From a checkpoint of a small mixture-of-experts model trained on Wikipedia: 8 layers, 96 SwiGLU neurons an expert.
Below are experts of layer 4 (counted from 0) of a mixture-of-experts language model. Rows are named router (the router's row for the expert), down (a neuron's output weights, with its number) and show model dimensions 0-255. Each number is 128 + 32 x the weight over its row's rms, rounded and kept within 0 to 255. Numbers have three digits each.
After each expert's rows: a language model's description of what the expert responds to. This comes from a sample of Wikipedia text that the model never trained on.

# expert 5
router:079091084169135117180170069134148165121144136104147171133150162122128115119094084183106130142096119134115121078105138119103130131114179157119097108113151052109128197136176146153081109116114120191138096151123143156149130129134181155110137131121100177130174081107142059126047183091069137117072160116103134082129129139136151194125088100113118127125124167146110098127112124152113166093128192186164134153120072139134103122179128104143069116135127105158156114134103097187156087103098168130076173136147102061075170194166146163171083119143190098068142080132092131109126122102124100174169168132195110112144154078133087106094148142172088198153128140139062202130119133187123082105114165113117149151109127169090139095112161075136114108128127136100060132095174183123133089094103130
down0:209108122113109120102112171126094090183111137128092151163104146119194175141105051105087149132166067159139139107191133116128097070154041161141104134163149153128161100120143108143134088099084118110154125098140055131059138145119071107157064122107216133152086158131110138116133131123123117140122129144123130112137082207168145135121162145136075141117130108141073123163169124078134131128109074198066081104183145132156111128124114101127090137075104147137111091154139130134133194102133083116101128090173136149110057155068114103127122155144147149168152107164114081083150138139087198120153113081157153094150044178156158125144140156117166144108111156084132101112187130137122192087159104141139093098137129132151098123163079185178154116162163128121167135149150075166099159162166095
It responds to: Words for naming and for people's roles or kin, such as named, called, President, son, wife, Dr, often after "the" or "his".

# expert 52
router:122158150095141106116130130142135126098140110119140144102040069068117059082122148147134123102128098115072141149107067126082115127106148139102105080106144147128162165213137140155155121132141129176116149058119102140130098180134130153095097100136106202140095101160105100080178133090114057117171169164121184173111147146097178102072101103118147136141106110065140084100087127116069161090100134155126206156122099091092095195097179197160152130153134126134139071094184159132117151089161125135162163107133095149161163163195139154133161126200105156127146149147105162122072093098117080115093102187125123105165185132137141106154118133118125095173125120136163098165104089093135109177158109140079114096121162139116075172145109160136088135085176101098149185098182163168139133181126146
down1:120161128116123159062205154178165094154112121117137125154144097108173107137112102136110140101172120169162143120099170092139153168069150077108118164140093141129072125149111099176143160147146127109123118110131094080117115166167092092117203145115074092094110199117139103165165122107182129155147125143124120124147073103155104130135095090178189154075157143089147108190111069115080115119089125173141161148103129142143136169167122178156164095156122091131101181135082161125088112089170107081167115118155079177171063119083117090082141102133127117116129091144161108165131163081159108147160073112134128169177097148140155159131083099138076156070084150158155140086096103061095124170139137079133190090163130084146082116103140175109125071163099162157162113092130129133116215098198131
It responds to: Pipe separators and header words in sports and election tables, especially row-initial pipes and columns like Votes, %, Seats, Pts.

# expert 26
router:164147142183111122101134141058157115122084179165109121122162096172157112135136145167181151145064185151104104094146134153125089169176092135125190138128164069137087114191080067091096177134149134098129137129121162091105102068115123123119086153128103153127065123131088123186082109151097143145133091138157154128092101122131133120135092165112077092090105132113154186113111108098144076138153112083088127089194194159147155128135081122182091106127093149121080122065138212100138120122132157179128090180091128104108090086113115170120183143072057137172096117105101133121105117163163182178090121150102122119084156126120106089078100128205158100134149116096121121153083121099144157173141157144062095097160135180153134113126112104097102151152161139201162113108097153079173110139080134
down0:143140125185178135125119162092176086172094139172097097091132138060143116149125072140185149176106086130144102146136145104123142116139121114187189139137131093125133113116098130112092177127126070131103137106100151098131146129127155161115127132146143194100101082121174132127140115093151173128138017139143131142092141104148147028146153180136175078092125189115113213093096097150198110193175153070172185104194163181131109111115080141125080119144128139159098154151086113138144103116114110154130116161051104123122121129149121161074183085140099064117112101138106138088122131180143111125164134154107109136102147147164112123115124160120168086103186097077050104163081106105194144099143157097115120140142122121134116151094094123168157155139101136228110143122103090083122146138133097
It responds to: Line breaks ending a sentence or paragraph before a new paragraph or section heading, plus headings like See also and infobox Died:.

# expert 6
router:116150067098096123162101153147133146132158161156140182152089109126178151109099126120129135138119164089136122130089091137108127136088104129124112089064117100187137098171159144099165108150097128095141102108147075141121136158095109104164168151159147175105103103160143130161166114148059090150151171111120146122123109162091164108107111177088117154141144129153154144124117149117103065146127164169121105165130127094085111163087177152108137054078099174149196147143141113091111152094128188079180158091130098173182128140094138124116054163166139203142118123105106107086131072096073195128143153141075146109108151091136125090166140090154066101150147110129236053100132072147159148111163150138100131128124159152170155138199072140107153108163168135118098082172164133192082183187121094
down0:069094125153072068121132152149122165146117140132116091186131083138094115157176145162121101129079115184142124174125101110182126140127131144172112088175124053116136119047125196152135112242146112131128131135092132143229079029094140100143173121168100085156135161124153106070116158172146167182130111097165123174139085146166097134091085131132083109092181114098201125144143123100150113163179088188075138074144182146173136093150087071158126113170125167143128100172136180123123093159118118093153108134125161187149123104059106161090130119111132105123103103132163156154175136156099068130163112148124117125109114121118099150160071141083153119094127108124156083145138147108092141145110132110081178089124144124111085170116171087073134098151163116139154145125120126141113135145121120
It responds to: Pipe separators between numeric cells in sports statistics tables, especially football career apps/goals rows; also month names in dates.

# expert 56
router:150112128135145139162141106100130073103149092175103153116111197074116068158079149115122127148135137119120134117094131104112124088121087181125108128117094178123128102125126179076140088081122093152086090110083158116100086090158149137123061078159153162093120082131109118204172117087160085144094116188122150093182103141147141157173153148131092147188167172155046136084079151115114173099123130141153163120100091183110125155109152153199102066157130145167160104125133088067120087173089113102111085153115132109102180188145140083172062170125122158105134127128136150140104152108133210127182155160106120191093173183112092127126176129207108170150073123072126104102141156053086074107128129122100105109148142120131159137162157149093106099143096153131146126098089147127170120147115165
down0:090143071118142059129148117181129142139143190172083092141093159142099173182151102130158155165125170115109107134126110123143126119139151158066100151070094138085128163077112146103088124136136214106164144194126152145170168166101057114110198140160160102105122175118128127135130143133063136119124131090113107133083111065147207128158112091136100076109119141082129121104137148098134106157150117124140165150087112180148164063103129220067126155097182145189100131131141110144179101125187101153141118115123154090138110129130106132126109129108147088104132128129109088122144115149148075117058133174114124138144104052066151157111127124136134145079113101134116118110157173138114139170065134125053158144134209103149099113114152154093176117129197060171198138154108148139131072154153086
It responds to: Absolute-value bars in LaTeX formulas, track-list pipes, Cyrillic and Japanese characters, and stray words after odd symbols or line breaks.

# expert 11
router:170118166119147137138136136086093079055181137158121103175036113062153124182145143091154116145143135084078165072072165121125128150146185146141102134103122120171098117081140121164112165150101162142133109115124145138142137151124141136115124105139165079105145111119061116133144118085148105189098090104162150061138160207150086117135138144106102125150109171083170122130130145121093152087117094155157093170148091092153084153167164086136096086137145080125075078117094089091177110152101142103122155136127076074113080138145112163161072084136079147168088183157208163120194112119137103104118134139125171142129088100130164100182163172152074146145103141152129154129178182155087168134128140167121096128133111112151146090123104115061167190115163167149081183111175156124122100178104181
down1:114095174134121139136137177150131167111166134142098165130140109136082172142138109066136138136144147100070083118156140132122139074115154179156108118149103121168168116204078154050116192095102198098057138114088134069146143121145098120123147145128152110154096181127173165155043128097100114106121114161073137146103079079175027130113122194148128132103187103115099093150092089091106131143120162142131115142133074108204139092058116101109131101126151130139128117111124147125136160129160101107083177118121163100213103173114078095117165119175186122097162066108102088136130134149127144124160112145103113111099158209176141117129136117128180148127106076122156073153164128106146168125108129065117176120146113110134129178142169129067112158114107180126113106155162132152120153145207085
It responds to: Subject pronouns and "was/is/were" near the start of a clause, especially species stubs like "It was described" and "It is endemic".

# expert 19
router:072117104085145102119073072177114088155159102091177151089144168108137175113128130127119101069172110121104156117104181138137167127095097087112097081144133091123162179184122161111133093098132143142127080088128054172164090116100194160125160167170161116098081137166107118158204058163119103154088140076126156137114136124111129130121157137103118162162060103110104137120079189063095072113154190137117099130101142118122126135098148121168164059071147150138152091108157123144106123137118183138142141121150142139155178121173114147159136150154139104151109080172097106127073143117148197106132202180121132127143113078126112161145114080161101101176113131146127079122121094042144167095089159113096146147191134144124117109161101119084097139194158164110145097159101071143110201160102141
down0:192099172061217148144142091121169099155147103175078181109168165162117115096119132102111088099118091134078164165075087162118140120095097125091109102122094146095185163100108128087135148083122142179144113088110126130121161145116163129132121085154153137154135174109113104160093158113117100121070146142156119141193065071092118151116149115119053130112104150212077102127099094170139077126163125109144107112112143119158167127089111094162091152174146140083105132108091128148171190140168106140078074149151071083117191110126125114127141163142097196159174148129117087150100154186184107136099147132112114119108134095150094122140182167146168148166125120058076111177122142128173140166144111086170089121142116060207147117159155073172125126076117102163141128146165111149170116133083112
It responds to: Pipe separators, dashes and labels in sports stat tables and lineups, such as | between cells, FW, MF, GK, Total:.

# expert 31
router:137086086157147124068091113152126155151081166163127104130134112082174117143175134116116146180139159114111157170121103134193180108162155147130115107070114116093159108182132178169106180142116159151116164118073154112139091173130154110165177146126125076143125107159176141204080116155158172113152088093179101067077136146096121084116119106185095153111148188145152115085136112077109126108136164086161075117086122127091147103105126139143178107166134141149089082115135122142152137120096096116094084133114127085089070079128091075086098126169171172081144167135116098130164158158168128135174089153151160088109169163114092073099180163118206192145123083134086140137142100134081078153099199117188140101140138113156124114116156113121092126090167114228148114088145147139156125090096162
down0:116169111062131114136196148148115131159112149129172113122148152104153124182186144152154186096132124206119163152151119076100093159071127136145088139155094105151118076108082101167112152107091125141162119090155119108139193164171166145141126079149114099124107106152124150120123150152145109117122096103091099166090133063143175166099147097134116166082152130084119094143175099129125088147128143139181099083098152169112157118165081140036141145135180140178150112136130115113116148120081141164175133138120101069073093132090123147140069154112114121116129108167122140150149117075098205195133134095095126122116085116152161132088093089068086098105149117154088105150175121133105185131109138129230062170162237138072112145129120122123161120130125156106123095151116145092130085187181066
It responds to: Line breaks ending a paragraph or table, typically after a full stop or closing quote and before a heading or new paragraph.

# expert 28
router:143097146177153143113141084113155088067180091110143129073189153191148094147156143139114091135113151133114145111099149130141099112120195151103164176071136097107191118074086164145111165070152139162131153147087150116165045156117147120100108164125167068101117105074113122168156143188131148136099116088147134111107175071064164062128126142145092082095205160107137110121147136126146177142154179152122131176111144152103092159168161100133131101132093080133146155142097073146142159069163123107094100145159123127149123111105147164115118119134135130049104158120110116148100153135128165119212109119104148154105178171093128132111190121166113186144136117158075112130113044115095083132181166142105123135172170165148128156074164103081124135116134124222116166061091139135170142130111097
down0:178107134133090135156191137118107080133108135133118158136171155135133118096100111128110125145172130122114099094115118107136107116116117118082172104125161125106108133133152097121129153161098170178080148066115078141130126087129107146170116187136144082092198128139104095100110078165089132163115165147125101136119123119102169162078152170105120165122185140121154094101066154104108119147123130112068140038077149052127074078084016140128103160097107151152131098125080091143105159100120196104126111165164156084106116093155107076138088195169142128138125090159159104069122113192202135159079115163137156161087168104152116117126141127117115157170152172171150154143180140088130079143186145088137138108130165123129191121165138169158055168175106154138154121068124123135134092167171197
It responds to: Periods, often fused with a word ending, that close a sentence in prose, such as agency., audiences., songs."; occasionally semicolons.

# expert 10
router:160162120116077069150150154147164112179142119123123088092101120147145139099104145140111074141108099091097167076093077133189074057114162119115150118145073149143109159149111115070176153149084129152114168107106123091099091062180115166130153126085132154130125099160078096109204084157168082110123142163107112192116104110074069174130148111146189174080161085202108202135109116139160174111116156145143174145129132166115080122128109126126148159162200127145169150146118137100117179084105107146133132172145137140162177160119174131108121145133091207104132189128133060144186142174078152073139118111133146109129123159102133116181122127150117106157119124124152103115177129105168201130129118128108091141053142109137147116181099120093094061075124155130118125075103091072097095143143122
down0:107116055082131149114178084114123158146108127127192144109111082149090145119166118108107084150134112126133120137144122173082191106159125099112115104183133165132170174136127096161178176115090107056148131136107157159074176118110120195140090123164172112141074138129149123165128134074149132115090102141125103104097071098133120126082108139164175099101202149143082147138096114132100105090156103110097093137123127122120085178143161160183112075136172152159116129198117079141103140091075139111154135102109102074194090151092102163116118155166085126150157127136155114119167123146138144137135109161138118175111090148138144102108141108117239143109158116047109127129081156073112155193175082113224103091098155121178154129083151122067176158142099159209082149131120144150117104159110158
It responds to: Mid-word pieces inside proper names, often after a capital initial letter piece, such as ó in Rodríguez-López, angu in Tanguay, ough in O'Loughlin.

# expert 1
router:104172117102073117122181139137117125138155143085102125115139086140107102068123129116118111086116144148150071165121090149142122129064127131183177168178173138116138142115101098135161098168173124099143116115155055124089092094132095144172088144143176150121144129096127169053067161149164097119154203101172166126140056147113073209069141129121178116133156156134079111183192097127180155114109110151088143154057143133174126144163122161179181185098136154165094136124056126090139121180180154106116097142145140154120123079090108070095125139106147093164132101078150146152161165096123122161118063185142107113110135149139194131143116163093122130092158148099107134107083077156125161121123163110131181120154086079113091169143096197137113118098083085157136126089140178172155126149150123
down0:104149099145066173161097156149083146096175132121097113110105128124134229128073101114119129124208131145102139142096074126168158185142091163143083098099099139115140157133180109062086138104160171135135096102149161176121068163134113113121115115113178141134127073133170119169102156183144147131163153116103160126153103075159095175136126153104120122042079197120121092085171087154118121109152173081110147094122120144114145180196145143144124188162129137171134068171155149118069142184132116062074089173082164091134098128124161134125116072146162145120163178128158102103178132049127113111137139101119150115090171177155097109106109138136140123144173115116121088115140123074156146183126106137168175136148065072136133075155122140094121134148133088120078087106098078148104103175137109
It responds to: Inner pieces of long or technical words, often Latinate or taxonomic, such as indec-ent, inv-erse, roph, ogen, plus "Class:" in taxoboxes.

# expert 12
router:113093125161076125188076148148139074153128133119113081089189083133135100092140097101142100111100172107071190111115118108123107174114160116092142072060129136184203147109118123158147114151106092166126180169097124100153064141120118075105108075121172137167095099134156055128157117115138141101117161205102102206088131134117165146131065161122125140163099153112128117116132136087092174157154111189159098144110107190128130084172156126130177137115173080153145133112142114151147120115101162114114075172145162153104115160122097117146112182131149150072151190104125100152164116128099172102153137170095162138130084077104125161074200176117093152093134113116201142108115138121129113112103093099177135084101141104132141134196159115111052186115143132214080141138166154163101114125150137
down0:104152203155124117164113159110101100146100126153119094123152101142174123138144134134141126183102136095139158096218069182166118213177101175174117110132115177113135173131096116128089143152160156088105135179115141158153181122152142136115143130094149133120154193121160138096116084124137141122157084146156127134126143104122112140115120129152110058121069114140193133140107124079152155160119093118134137115150125162144161118110097127154104154059098145148166106129112174119108116178076079091126192123112060191151072155075136150102110080111106151101152144081114046105120091172129116153092153197167122121122083151151109092149178100102057078104118143162084080140121062114157127100030097115138112076123082116124123122066131149195126161107166146125159137157062150134062171114130138
It responds to: Digit pieces inside multi-digit figures like vote counts, attendances and money amounts, often after a comma, e.g. 8,051 or 22,021.

# expert 60
router:111098112105088146125044116126109130109170130114104116179134138130147150146112125102180119118113099150144189123142097130095126135130132152195127132113143219148126128125129090131169174115103117136148113146122123129117136147094157151133140051122126110134077086109127172114184165085155142153099144141122104113194102126125152088193156146121142082165181089141156106134121070127116098097140129207103075060162115149157078175037162107158115130129171059200176041164130081103161122191156057090111151128068086143171189158121122116156141095147150094142079089159138124145128109155158102139145171149148099175151169066128155159083133142191139146142087143161066123132152097130083114131106064101122154116137177069127103129176099106154130160120178097139124162131102125169127125137161175
down0:146127153110107187150131093101189097169079147149172126179195165146165088073125121104136101092098101114109112110090164112189154133065142148125162177136109085064122077116164166150123154164140070144177121112151134120144079147202139149144170142144158145121180130052138161142126125147145106094061077089103134092153146150171136157104126062129120162107093130125185117126156154150161175132102164063108147148131134044133130136091120153101095169153205067127127095117097121094112121170086178132147130135172122124136129121135124103120109130108174165165132133105154058116140146152135076084162121175133109078130109103089132153075184116147072178142159158171155106105141179099159136100115127124129133160126150097095113178113119063135102099124039100092129052124112100137075154077133156
It responds to: Line-initial hyphens and field values in infobox-style key: value lists, plus date ranges like –present, units, and coordinates.

# expert 15
router:119117117066096086139142089156087113104164116137098079139125125121152131122074125095114204140105182096095150111131102138083150158112101134114129064146093194110148082171171144140133137102143120090107128136125127099136162069110084125101113070133166120090078084104180089115198109078147132128082155092144074164142145178166109160149143094107158109157090148146110184115151096140111153110166147097117112098142125101128142052118144167127144117123113125143160165149128151093124091168066057101081116146192138121138158106131168136110109167152166191117096124038160132177151090137172097103140151113176084138152128173099139092101155092139090139132154155163166105073169114074156151088197134169114145151133079072139190138160117135097113038136139153173082099192069174110092126149114147
down0:045195078150155189104096116149144143083136162143107139171142152113158176128090110140155148082169132089169116088161164105134133146119196176125069140146145104175131130170095126139146137214095120140153124093132104090157120162117142130125074068118145170133139133178130132094160099172130159117128108109105140166135149150178144120086163112191158160120148182114134146088136105211109177098162134104051136173131148148146107092124167117130148108087152147139060086153104098154223154131126130098132110073129118133121120126146096147098129158118091064128132163112093116147095148059074112079136111163093123120180133138101158116120139093085128122078133144130194098166095082137122098194089120153092112064122106142092105154142107192089159141155162117118099103145133075117036119155064108
It responds to: Syllables of Japanese, Korean and Arabic names and Japanese script pieces, like Shō-gun, Shimon-ose-ki, Ni-ig-ata, ō, and Japanese kana.

# expert 21
router:109133112146118089122094180126112147182159087103175116096113084170181124066116117118100127144177107081119159104090122176131127163103072114130124095168114145175173117194143144060134118107166130158121104051184158122079108149150126098189112113119100171146105154162118157155171161168074166124137136157164159120042096181098113090117084125094118113155122172124148168124148155139117163110108114192164097099160172117137097130084170126122123137113136119121177080088093103075136173123123160124117141152150126112130104107100145138135204178176070172095181145136194105096120130187162166125108145180131095183126122102096079073092140124155101149128155103076211080126128085109108111150143146159064118141138125187149133153191184149113175099130091173152104104151078121172141113146100151
down1:154176113142041125111117112090154131073102112091095111153163085129129163109126104129207144170148119105142197123081142131104120114128100093142139113093132180089089128118069117140187154140133122129108187141172131143139129131104103153077171168119071155131124188126085195157073090136171143098090156081103129098098126112100056150084113148094051130134135149124101128135130087113101176077131090114136148189114115093129134141118143105130153129104130115151133071140120172117135077099131162112152135119112218143110153168094152122098183099155133181157094194103138107151109160081163111165110059073171083124147133156164139185118088198170146172092124128108115097158139144102157145083112098189175174161123103114142154127100122168143127144101085209124137072198146175165117149111131084
It responds to: Pipe separators between cells in wiki tables of results, votes and statistics, plus infobox fields like Preceded, Incumbent, Elevation:, PTS.

# expert 36
router:105090111092137128128150059152177149200133104160144221156084085173200134111105155115179092171190114107067087193156082125163093125138110085091143097142121117098118091166147087129138134129130121088144109155128112075109134150155136150129170108109085061140131092139136089092179092153181118134155148103116172132104144161082154162202111118152161158116122087181130157111109096062128179090132128096162119170147086177100092074079115086096137120163123090127150194104123145134155087120149086174172161171181154114147144134126170112104112158097138172129136176126155111180101108139095146140146138152129154093155131103150110128088106125127140131061148164178187155121193119094173165143126129083087146180148122162126110086168119105110092088087101145170092095074080089119074122147111133
down0:164133137087098128141122141126146110086122125133086078114152055090102153167110107104142126121172132156140136172148137155107061157111145132108131131183103126142110125130130104104171149067138153109107105120119081116170161162088097172134077116105121126137152081111164112127124217080154106139132049124125139131152113105221113148169164166122101158135105146136125082156131136211173060173109063175072105134109115153116143177132136136112136113125175137116088132139075164102069174142136149090135116158156145136147117109140198156140127176064157047161110099117151111112092105124123135124124138090108108017122093160164177124108155153134098102157128150137153066103172084158150184184125085156178116050092129182129107119124136160156102172126092126196136072121142174151093110080128158
It responds to: Short letter fragments inside proper names and abbreviations right after an initial capital, e.g. J-ag-odina, Q-L-D, N-ico.

# expert 38
router:132121092172170154143095072137151169102122155138144157190116159129085146129189103070127107110123100165085168093122126084111086099092134140116133100138083087157132098127086175100084172092161148100142121166175092148146105145094170129161114139131116083089099149181136105075142163088067096123115118157095102073160137114176135109145123149102157103149163144158151131129114141090067169179114107168128124159131057139143090104079129098116110153105138140195165198169107148129115159164152100159111107135154158162118131140102123103199135169147143122139128126131083154131151157108102069110103141085061077076175163143163089110144148113159159180069142076099133100106108113156172126122089083107205122087104162123165132144200182141162152109101174092219070156155111109148054089138134159
down0:147117155145133114182154095118146173154150144169100088103165076142141122139110167170154075121103214156160085115130165081115145115087222106137138193115068142121113109160125123107106190101138156137176142086055147153123159072139171142135168092129092117085130108133153102156184171122128184125105113153129173125105129066115136167159160140101098122127148091120117103065116172163079109139065127113122080096086138105137117139104152137133116174148142180153126089078188185174144097139121163138176096088108158106110174125056087124078121147130126099156149118124115179148189136125112125188131120114104147156164140187117157108112165108050081094124057143086145112134089109043121158169119126088145156115170088147124122138087152095097107147107117132157143154138101180078189092114135087
It responds to: Year numbers and their digit pieces in birth–death ranges, dates and table rows, e.g. (1888–1945), 2 May 1819, 2024.

# expert 8
router:139163110096133120148131112149113097116101112090143112173145106110100133043121114132151143104110115147144093143070115077134142123070143143141139121105198105099117071097113152157148109182122120112144141163146095096147114112163092122120083083149192135100101123147151075123156142075137112163161175100146156176161041115081169217174082118099173128133106108101113131162132076171158126160100165100082125173107081155192128081130092123158163188123137157140157156130105160067131089100112115117154146078217133119121101123135150117099172115135136160124103127057216084135168110117097136097076085137123140137076145118156178114126088190074149075135154138131176113086143118107157188164087132120085189112074111150103081142132159122166108057077134124181072150137162111120121133128116104
down0:113130064124119106219145090133070118109152150109164039109137129142138134170127104173100128127153129132157133152098143159140169149106090099179100151088097145085203116145149172142152111078157186142132209140094149115125156133092081070192142117147132142125101091084141085082129162117157091135163139105114069126129141108150085201154116164151176113131158110160194074129107166120123140108120113128154129127104123142115127071187090174183134109141155138144122117114091140112130170187120155106118115146081144176094147138141113101151113097072100085115085080127110136162134138125140111159201144100078076074062134137102127131075123056086129189133137115155170097067118148142099184091135094151123118110140162180138191155108122163151107130112106173149159159077125111163057138189110161
It responds to: Middle and end pieces of proper names, mostly people and places, e.g. Pal-in, Bon-ap-arte, Vin-ton, Sum-mers, often in tables and lists.

# expert 7
router:080091196131073127184078162160117111140175100131095105096099146114110129143118180121116108111155141111074165124110092146077126140123145105098121122112045166127090174107136165091180052130147082189119152102125157109090117105140192132189152129198102102103117095161136150122176108194159126178094159202101085173077148123119170188089069147108143123140121103188118141092135160091121102137140072147117105109166119150145103100169134097141139088136096158105180095140122060108159135087052145102099141127110135144111080095110164144094113137123183187088136148131109111161160092149107116111146162170096142134137094151151095115087158100094068135176128103142183090130113129064157109110151099183188150110118145161181127161147207150085122118142122126163084136081096135146069109123135131
down3:150104121140114131162085107124184125100175185106095153112140121163173109100188112130102102095165119158090147153099079100149038127143142114151179157106056111145160150154126173141165045131118114124116128159135143164164104159063107101136163167139183067149156161127153179068085115159101170097151112187090113097119139141129131134139071084151169109134167100072153108077138169094120142112140127108133161180128081100119116117042142165168121122152137111111100150132121107125086108173053096099054142124140167100096112105140131079172140121127163096127083225123157137162158113146148171164101109115137125176137095141150101152170078077146150091127109181111139151082079130192118150171207057129135108097151128102109098164183102155124149148175104122140151135107134122090155132110092152
It responds to: Numerals in sports scores, times and table cells, especially after pipes, colons or W/L, such as 0:58, W 63–55, 16.

# expert 50
router:143166190135166115090149117168089102141168112086108116105101101159142158091167127075119110131149134082180114150128078133081098148092116130140112128085131144087073098169094159191198088119126147083113197163150159112154135089132131150158157161149150141173155065105104136069071116150139107108166174125172146154147090096129116194093149104134115156155102091113136105164177125159134097153140148083125144099133130110182152146151087178177135174176166189147088115120096108078104093127179114116123098096092144110123156100166179099128121147115142120148167078157179115126113152128092077118118053126119164135141159180145143158105092153068113125115186151137146174076111114113140123122168188124115178151111111106056047089106152172204092165090087101167129169136129161162153081126122066
down55:112083080107169105137121082156218162107134128128121134101172136126124091098138096138135075162080147083138072104095122154155079160169118128125166111142154168152156126089177121152116181119167151092118089139112171097167157129108075090152155129172153077130093114124103099089176101116145109146074129157047127080134164142140103160138109100154150100191145138163129146126119066124152205083113182137126120179106120089188101092089096084138124184116171138107111147141123151137151191077160141119104098105134158101191069157107139118121148061161146105167096087090092190149114149161121148073116141112138160090162115084146185118112125086153133184147105148169115127141183124128165142144083182173142098146100165087113144189136053119115087138141138158065121071125155121091171100078095122
It responds to: Middle pieces of ordinary and technical words split into fragments, e.g. untim-ely, ar-ter-y, en-ric-hed, Tem-uc-o, hall-ucinogenic.

# expert 22
router:166132127114072135149073099133124149126158093113115102112115141160101126135162144162089110069126098072143079086175163103087161148136165124125109086163114139145128167104127130105141124130147129204137205099087165112119155185091180165119159089098109100066108082101138123112155188142098115135146155103174141154143159134053089092180124088144210164068151132143171089094131124151135139086125158173162131127144109146124079112069178123108091107108149084149158097144121161165103125194201144106111147070060153134145118150158083128153100113066113093117102158149107121129100124161097077140164178118136158150157090148170165119146081105089130116135108166193110127168105069159108112123082145106060167114178117108137137166194130140128136155176213123108185133118104110111058116149130170
down0:140172110136140129119113192145128134106101097136176152102101073117114127136075159148146150150096100079111100076095110080126152127112106163133165092165122130134074120086163099147104159172110040123157139112153119098156083125141166086093115092154173111106140116153199183131093103144080071091167091109141124110059082124128108114124131130141132140145104124127138141146145160076086176111135117120098137131101124056140189122117150121108158123128170172126197098126178098142168125112135147122167141047135130152064180144159104155117173145136136126187148135130080166122121117148138122125102129142225140098096144146130118130124093120165125122189121182138160068135145185053139104114116153083108095159113061158160185139169154151198157121156123141112135071226124094111105119046199160
It responds to: Colons ending field labels in dash-led stat lists and infoboxes, like Wins:, Passengers:, Entrances:, plus list dashes and table pipes.

# expert 16
router:100081151091127140113132118147117139217126110180155124077132090133169117136100153136098069163073170065140139154149063161123126179137151095103119113130113127161092161174075130140166107106097146073125100192077076118094148153151117183135138184124154132134177104077162114118095089147230116087148188136100169182125109108151109182114150060096101135130144126144112181125128094143151113116122102173096154120085120161147113158180100092094146148140133107087091134137101104129067097142192157098143097158164173111124192105094109105084163135119172185177211100108158136114167102129092116166103134125108143068175117156123182099129096114037175119132102101183119119139120137137152180148154123098111177131113170077097135140130103138100139126153082052133123103124124113114092112092135103
down0:107107197142146196109137077123086115169186161152153121178081140080107145117086148139085112147118136133085068093117106150150188091107120119148111177152088129106163186146132128125143088126112152129122140144079176115136091146159093065110127138080110144104164108052161128141151124169141091187105171142137111153105142116128164161138146141167104101161091112126143111114141196065197184126121140068174140112086109090141119133157211113137145162100180149157069164167117122147075094191122122160125146134121155100104137106132164151147098139146162122108146103100121199080118115143129062139069092106113081087112127137157141127187158152083065129084113139129157103128154122130106136138146165189035139139101166119122068147093144185075093105082138175195120099141129129132156098139063128
It responds to: Short word-piece continuations after an initial consonant piece in ordinary words, such as ret in fretboard, end in fenders, ash in trashy.

# expert 45
router:143107126151148143102148152120142125037118138113137143095108174105095154184103130117125161136120134146119163163084172139112163106128210147154141119082124108110155131182149118106110127105115113133104128151105148130168062158106159117139144179086205073107150180119132137099098181142138082080100112154107179097192133148128112061106146150182109108098151128143150091151120130130117101136134142171125104172108082166071073118094171097115092105127174168120150107152136090130161147130066091091114107099145071085155073158148154115126080113162171101070121105133043149134144158113090172136191145125148141122088177142108147121102159085162091143104163049173047081128190122169131122089149147138190127112140179122183166112120167094103155137106158098207093147075115082086123112117088087
down0:085082107141115070149191161152087138168164116109130167091219162110094177131196082150081136127137183122108121131119132151165136107164115150111128086138149115165176160062105149099126063141127076146103145127099156168117092172123130092136113149145062137127098127126116145158155097118172144141093147159113128135134115137125104053126166139143089124152158166137090157114073091171154102165138094085116141124095130169130160105095159107168102085155121125134092153177116188132168148164100124115138096095155106154107087136162060165097132131162154108125193131147075149151165142120136135097142115123118107146098155164132145125085109114092163149196146147111109161079173173178114010120134082101128162118183177167193134133077138093160056148109094113094070096116124102145182097083076083
It responds to: Words carrying a comma or period that close an introductory phrase or sentence, chiefly years and ages, like "in 2015.", "at the age of 11,".

# expert 14
router:156131047153138205126064078124135089106088145158137162123121127073120108124154153164119126151137139132151083162179121114075161122172142089123129109110155088122165116079090089119129153160169133154104126079109174121075118127065110160148128108171136111114077087093114126137132126099131043111146091143143192144153140128073178090112143152187115174139159104113183114126114102139145165141141168068159151149089115117125085139068193114137079172164129138156114092083152130183149158128164140080132158104130082210190095155166107140098165112162113100194083153165093101160087112141156079100149159178114125151143110092175134127107108114168145123090095106178116130162165163177106171135136127149122122110144137099187155191187131093132146148142219088178157156161125148131128147138077174
down0:156162133127161120137188168076115173067103141136190108102094108132144110148109053154169182137145063132105088059102146090155181096136167098099140123075120154104122146115066170161130151166072129138171130122128205165143094218072146170154173125132214120140110101138104114105177147156113150096075120061144146136156165116103129138117084150106154156127097182133121150094109172159086160091170068120133107151117125149094114109104139134094097176098163141148155128097105148150168161133111109146137138133128144131097128136140070178131169123085196077135138131143091146108139129141111076107107141111136116145107039083104165132084116088155131100134123104178083158148099136092132095062126129130133113199180096162157079140191140101139129163166162145052083119152142148069110110117117126
It responds to: Line breaks and pipes starting data tables or infobox fields after headings, e.g. after Population (2016), Demographics, election results, sports statistics.

# expert 40
router:138137124092143137112157144152149106157198072042161101077064179113120128097103083142130139127107090150076147105125088116052135094119115115091160130143163149123114152130172085129121178124136151159148111079079122093104142126119143076114138146125074114136112089109103141126159168099093099124140198196110134127135147121124191221156156101133150077051127146073181149074114154132103124133130201093129144107103115098111082207120147119142139101121109170102158113153189137138144174161098126073091139123090085096168178109110132123075125097086086112136187098187181131074103132100160079164167154115166182191115126167174124131134130090083118138148152119086084171086091132172160113080144154092144121092145140142134143076113072096115132098092108170165122124112096121173108135147137165
down0:081165119124187087133085097119171090141138131158095183129140127132140089091159112150094090092102066139144110104158063154128113131136155115147097151125080108175080146092157110115144168129105084112139159107155163163116155181084113154168143159112075132205114148130120103153124107171139153114153147116062153183127103180120168102116119174156075197096097167173116138126171071101133131115133199174117131150128102146124123102133176146136182119131052117156163101129108138123137116107141102142098132140142078112123135153081127185140132176117139104162135157125143106145118123145078100086065084126136129179118145105118100090095134152142097126168127129132107181159147133192109113173107205142041115188125074090106116144147184136013114105117136125091047071092119124150193106087147165
It responds to: Capitalized nouns inside names of organizations, events and awards, such as Force, Tour, Stadium, Cup, Club, plus Sheet letters in curling tables.